From a checkpoint of a small mixture-of-experts model trained on Wikipedia: 16 experts in each of 4 layers.
Below are experts of layer 5 (counted from 0) of a mixture-of-experts language model. Rows are named router (the router's row for the expert), gate (a neuron's input weights, with its number), up (a neuron's input weights, with its number), down (a neuron's output weights, with its number) and show model dimensions 0-191. Each number is 500 + 25 x the weight over its row's rms, rounded and kept within 0 to 999. Numbers have three digits each.
After each expert's rows: "gets" lists some tokens that make up at least twice as much of what it gets as of all text. This comes from a sample of Wikipedia text that the model never trained on. Tokens count by the router's weight.

# expert 3
router:526483550503431525493543523552564480490525516486497506541482514513509524497475466477510502504496464549523499461477532475514454519495522520515496499533528509512494480473497515460508474503447470516515535534506492519483458495481516530511487510473537495481489535508517516450527514462468499486533458480537535499526494510501517504463492503536516500491515493510486495508479492525559524511514496456500514504488497521485484512500496505545479524547543533490507488473491521496481481532510535489443531533465481490513484521487435523470515523501540452490458515502510500471473509503508479485
gate12:491484485463454530457507444558478546510503496487542530509510525522521519503525514463500496494471521470509527520500512521501469532496511537502490496510522591514504522481512501501456464518543490492470506503489462503467497487499473485476535570462507503491468455502485492478520535488512534495494510497483505508454517484464499537496520514499527507478516490458455513491515513465527513519477503470536492484525526500500472540525541489481501509529514485454480537552538477492504452526498479479487530479515499515493479494566470507525495493497495471498506530476504495494479492523558488494
up12:514485517515483529489493499496483472525493535471540568538510440509450517480460504485472503532469515521473495479546526475526536495523449503487508500502477526515502526464480541508513499507515488477529484512497471499499474521495528521512482531504502524463506519519497468527484465467529502514499512504477426480510491499504467522495520474538523483539481463485495497539527522510508462482493500520483511494434541495476475479497506498519510467483489496517494512480500499500495495493491490508523531509465461506462516523487523505511538448542534501477501424494545481486498429515545470498
down12:490505522472483525531513510491502468502505460472501499476555512523499498543506566481512510504466492516525498494504478480506523471517459461457481457493538482490535499497553495469487469489486518501535473463554490505505540533504444510522500497466517485509521529485529491501528475469455485499487474526515554466508537512476501504497484494524530512485501514549416473469501445461481520538493499484473484491513506523525486523484498483524498492541500481533489507477491457520495528500500473523430499475475481537507492510535521487507527505494494501494514520536474474526523529485522476529
gets: "1", ".", "0", "2", "9", "3"

# expert 10
router:552521492529467520466541517538554480456518496483484523500479506522494541493531475473530496500481491490527549472510500468490476570459551475509469514541574496509474492543471528469509477479442517529486528538512487528476455467475546526490491483440502505442488520520503495506510512490470495521519485487521523505501462481506471478507493519527540511525493505507491510536478511517515508504485465448497473509499513509488470465529490507522492502507548550505508502484502498487482482520524497512495494534483455526515474500501483524474481528484503522486477499528514503482499515513460505472
gate45:502511466460501514452522504507483526478496475492465472480466469504504513493493498490516526512518468487511500505535531508495492473528522456495475510524449518524469536498534493490496476498455536508481486497472455476482488481457484495448508532507481488484516507512521478517510495476473506512516503524475546502479526476461476518504510486528538464533492487494475484475561506493495518468468487459490480466526475504452512491526495488439507483517463460480514468566482557524511513560515479535543491453467500501452522507493525507466506494454465533475473498493467517504503481519482484509
up45:502484470531491477523500493527543531489499486493453500508463515508523517515502445516502543548482496479543431464521512528486499544529529480487501532496505483473482506509499516500508512457490519521482531456490498479483507488487473509501523451541467479506486542559483464527492458489489477487489454523468491518487507523475491500531497490496500503518500499491504526519547493495474456474490469490497474523546536453546473470482491534491501473534524501494476517461500475516566521536533527481546486527523486494497475545522455521505478483523518469515506490526459515472513508513478489516
down45:530512527455542509530477507495451480516518542505478524539496498494513460466463508483548504469502526483510443513491508492522514455494487569525502547451501528458502522510485509522449544504537516475512514528498460501496487530518457493508534509503497505537510516519529494521499485535532465439496486513507517504472494483525534455485442522495500464474452509488531523473561523504524453509517523497483522516518501526481532501509496509491500491500470502491503504454498503492466518521502518493525499513485475466533507515474496460522465500520517482466516463542520509492472488476502533489
gets: " ", "-", " (", "–", " \"", " S"

# expert 1
router:525525520534490544495538478524504477500504520477452522512516515505496521519489507462514477476489448477524544484496541481513469496508550462531465508525510513515496466500509508506521507437469507501503515538451489508474488486483527537523471471471501496476476523542486466474546558508468491522524490471516537464513459512468479544481485506528500516511477449504496494503487529514518507490515433491522475506476506557493492501508493512509524528500501520495513491475463521494476469519524546464480489509484518560560528514465484512488486526483525500474492495511524468478448520497470517501
gate12:513465528499468500495478521550491508492493478440515528478533514507469499489501496527486482523537491501489474503499533487464496493477519492498529514497510521520494485469466517538487479494470541470488461541480526437466492528503512492463497489484512475500488499484531496471485479495517473532524540484511518515531500509485534516474536516481485541539464455516452508457533518495492475502519485502558489526509498477525490527543495503439531474466489525474485508467482507492519505502504520483464513494518487507503514490469502487480429530498493519534489475486474514522484442456442468565
up12:468504479510521504495472450490480494526496522429546484488487496507449502438505479468487477490510524482510501501464474465503487488491536553525489526462520507496434494484488452511491512476499474501514490489476456492473519513521519451494515500472542498450476483509485500510498475482521510490499466529526481509525495526483515529520474485501469515486485533463512473480526530485482493505514492518551511518491471498437529501495514517517500494541564531516525482528485538511553465551454484499512524478457512532495494468495453502510514500533496483514480505469521471521483473495481462485
down12:483538521494481459491503483508510519508507471531513484511519522511540430480459474533506486503513516533490517452536485461466457535500507504529533496502485453521504506513527575487501520511502518493528496495545528514485504440510524511512511509457504501496473538501477482538531470439477461480512490522499499516473487476504499519516497517477481470537512500437537512521448501492516502487513484497512526506463512497500544512495521491475476494521522552494467497506473505466520497479542484457503521523470513473503520497485480532532531482458490499466522439507491496478480524531508536539
gets: " of", " in", " to", " and", " for", " on"

# expert 15
router:528492535537474543445557540520573482480525512502489530521479515503493521475489504494524491488475479503510537481471532501510451537468532472489500540543556503527476532511472525461508475503467495504518518527482457541502481497473540519492482499438501522444490560508522495482513528481486473498536492477532525524514439489495451509485481505517521489522499495482487476499477486495500544528472495447480479512498524518494498500513463518529519514498539552512526523496500537484480485499513513529512470525480480533528475514489478516483487527478522509472489511517520479468488506503491501496
gate44:486505540496515460505502493489553455481521504502497496507534467503513492515503520449475482490497525495520530504521492470519511463479457480511462492480520497491512529498461465520524513508469539494530512524499448505518446539480522475485480531454468532474526534498498495470476552522469522511510523509504470462505525484559516495532513485517490486522534504493506538509512541515505511436490501478499501506472497484512512493479506505489501534519509535505538505493531490498504454508474504543495461501540489554449461473502459528484469453475517538463521467523487507471461477468462514504
up44:525498510496500513473478475528525528515482542535471483455506504504547507543517467506478520540489500550505520457515502462475550527449543494505514508544568467453464514555515523505495494498539505523505492497517513514473484496490510495512517528478508503454513487490517468480524484480485522513511507455498472518506479498476539515514521504493493505507432500505505510535490512477508499493531483470519502498498508485508503469536469510481461505536515502485467500492467449486504508472481514532460488452485468505454525461479505498474457510518557511467480478469510466487497471498477505565
down44:510489519495555536458485482500499509533530504501500510537467498524524521500481473476468517510514481518557481529480502493466506493488506475473491509465466530458501539491534476496484526499493502486508439543475470490505550519491479500504479531522489538532446505531508449502494553505540487487484520451507488491546507510493471457469507461498455505517521494467510475523519467519500489530531524504489478510507502475507533563475507515525502489505518533484547523503478530506522445510470520468473503522459530522468517486490489481533489529545540533532490484500524475475523508498504514535
gets: " ", "1", "2", " (", "–", " S"

# expert 12
router:508544517515467517498508506516493483501503530498447517510526498517441518511480516478508478461484446500531552478505523493507483513496512468513472509514514515515504466482519512506531493450472498507531542523457481521481478472473524510549482478485510513483489537531507474453528551524480489522521477460523515493493477536465504535477464535520512523511482448498480486511500521496517506526521476467519483517486521577446486514524480519519518522519495500482521512486444533501484467531521525456473486528481498523551525536464469518492504519467510498462497486511532475497458528500483523492
gate11:487511517473487486530500515514502468531540482541522521492511493514483511516509529524492487448517476455514481516497452479486515544477473500534456509480502513493466505516504504535491483495462521496534461479536552487522497466467507519502467517472496500516496430497499454482496485502455494492491492495471499493520568530488533549540532490539495502460524479500470452522535479489509494471502534489514493516498508489471470502501563459493485501473507510544448482520462492508515516476523504533476515452474474520498464499505504501504499504509540545517519500522481518516486498523453448460
up11:486529506458500526509491481518515499459512507513533463506477578463523479532522499468509501540498499492520521477493529493506453465531553493557462500518493492489523513530517473492508480493527490482541517531473489521507535539514495526517511509519511488490497494500492474458498472514521518493491524499467488504475484526489458487510495477493491506524570499482458492472519493507520486448494506513491478537461501478488462477535519504513500453527514512503507505520512489525494477527490496439542490466498502501501500515523525470519547511537553472571483495509452544504494506506450521550
down11:457518473487486489539488467481488491518492523489575520514501470489485473492465556520487517475520471532450461500485549482527499505471452513474515502474525461497479502523505508494493491492521454488528497462540515515519520492574481486456442444478530507505478513494485490524495524465466472510491485476493488542502520480509414496513476515508513490479485466498488526519451510567492484517506523506504495459522484468483515514488506498514478517512488493488520529486496482468509508508526517521478532494458439507507515536512488480534503492521483496459489487506520480504525499502507533472
gets: ",", " of", " to", " and", " in", " the"

# expert 8
router:509505520482469496484522495525540473510517537503502485516516557535475514518490499493485492467499487500564458505537565489499475510503487447515507534542487533521501510532478537498546501493473504531474510510473459511490474478480496510519500486516517494478504492502522485483515479453508478500549473467514522519551480542509449484498488539509528523500491499519460464499493533483513555554505497468495535492490488520512498524545477502528488556514551516489510480476498512452470487500511532482505527522477461452508522523443473502483514501496542475489473476523503533494471508486461517490
gate13:490525547524502484483503491518483510496509483492509464481468511531476489518537451468508483460535518507466503464466544517500493444524512502551487533515510495474570498506510486495464527489458471503539505523461487504542534500457516468474493487501513466485508544472488520529553502483501489504544484509554518489456532473521504476505488588530487479495516491468495494517513521505448486534485452464511496480484481463512484497492514556505508521482448480517480519482500486504483481468485504497486501473480512497483518533506526504486499507487493483453502541491493489472534466518501512535
up13:517487518489479457518495502522499515475500489486528462506540523467512522486500494486502498512486490504481520516478519523521472472464468492497463502465543551557530502562458504490491510554465519471554448519473475486486506521490501511529463536479509508561517542508492528508491494486499488473507516503525529481484513532478470511474446482493507475461476487498486497457489437503499494498490469548514547507429470449503480519534511482482480475500504529542472429494495514499465481520509487499506478487523510518506543509516509501516517526513486534509485536470491490469514487492507496482
down13:504482537502547494501555505524513474491525491519512472453490514492491476534509450502489488516497521490526486458491462479490535495505488486507513470477496508524530523496497548506483540561502522512490504540478462474493462513473500532486479470537506477479510478456499511548519438517535509512529487487532534528472499499498523475507482514517504523495538525482484487485498493443469523470528496513490521491531515495475525484473477550500469464509493475502462490464475503508497435495484464502483469479506505483501531486499517536455484494515522425492513540506499448507462469470494461472
gets: "\n", ".", "==", "|", "===", ")"

# expert 9
router:513514548536495526473536529523527474485515506495493497554462518510514518511495483478517487463448483505531499486491514457540468517497520489495482521557523515518479521504466507496506475515459475507484522534468436534487468500480513518518463491469513507465491508526548481486529497498458518543529493463538545517518505547489480518484483507517519499512483478512528491507464527518516531542485482469467475520480477530454482478531503539524516531513557522499512517510492520502494486507514541501522482520477459504542479520454476519496496521453521479470476473513538464465488520499465496490
gate13:531519486462535505480487538472513468491531525509538488514476462490499476544524498482495553514495486502512519496458522454529458518486503477475525542461517482526530482512484474517521550512477515493478527488487460538452465472525504497476536510529518490560534531496488482525549514502497526543495486480546493458498519498516517504504494458497508510492516512508535514495495545520541482498518464487509517513494470527478485519560491510482548505494503500526514461518458555516489492528454513468553505534462507486489516502506519519502467503506507511532510455482505456482528501510516463515
up13:461516523503490487505469482509531468502489535538500461510509466484472469505525530510496523488462510464500498545462474494501482477529502525472493462459475462477447499554507490516510498501505483517465478513488516499460480521469533462483484505494531460484536481508510495481507511475481511509501517524526546502547495525494481454496503533490472488493504501484499434467485527505425450509491489458516472468533473516491488478516470508494507530514518515478488537495489448520515462519507478481520514509514486483512476479515541494482469492556521511560487500447511518520457522540524479499
down13:508504478527566469484493525523541548495521510490529487493491468525488518475505494506480509514488479517520498465505496519482529541492494491481508522520495508518529492541469510509507460484468536506471452504525496550519518487500418524518467505518517501476533528489492523462459457517512480498519546524484515455513460495469485520511460451506470554469479477515505486558473521531478459512526508496497511513536505437509545506528541514523489488474506488476523505494466479521476486460511505489528510493515489532444518533496493488514530462483514501537467502481506515460508521498497484513
gets: " |", ";", "|", ")", "5", "\""

# expert 13
router:517492504517479499472508537523561485486516516485509500497502530501503523492458506431502500494486504484550524474516534493526441558467542474516495477524557501560492480503520543513505488460440518524505477525504479553481463495485531507492495469467525527456480476519527502479531487473501489512549445479511523517491489523507491502494471505513541516504506497487473479533465537532517517522504500441508500465517505538477474463505476482537494504508539522445495502466483524497470489483506496469476502528477514485498508540498477509489509522470528514475459509513512508485486514501457490481
gate25:495531509531470494497549492507548471518518526495538487504487494516492520495519463468490495492517519438480493525506538488504499527497487479477527461480486527522535487528505515529478464536453508479476504534483511477477494533486505466496495500497518471519492499516516500503491467477538503523463490484549475476501504529495488519460512496495543502525506496558498487516545517468515494436532515473521495460503531485567517453514483474469488441488512507477443473497457495476451480456484497508509496475547473495511544521522488495516447517487510506463477507493535512536489471470473511514
up25:477568490491497488459516490502467530495511505518484503469552497495471485535501506475520526527461468429494523500490494460485502499482465506506536472498509529486536501540479548529502467516480505472488478470507492473522531516456520522500472517516501490490529494475521494489480494490501516534482520487479517461466496484475503528476455522527495544523474531500488554464508497455501529464457518493508499469502475502501451511535493475503513510520494452519453484472516485478492477444553473488481503469490473498495462522509527485507514518514491474500548517464488482492500515529576465503
down25:572503459520508475498494482490458494510468539462520494510455527508490502529521528501557496472501506471499548517483472509505467497485519522512466499462544496479562491535489521515482514478472480487464518535530505475485467519488482488494487481508507489480494470516506490497491500513525483481453492497506509465531510471521522522467533487535512484491499517493544502493508518512432461421499537518529504532550504443525490487523539568520479484484539491483480477493506506504479508463500491512516468533485496482497517510472496500510467536492494513487482481515480518514502496498470531431
gets: "\n", ",", " ", " (", ".", "-"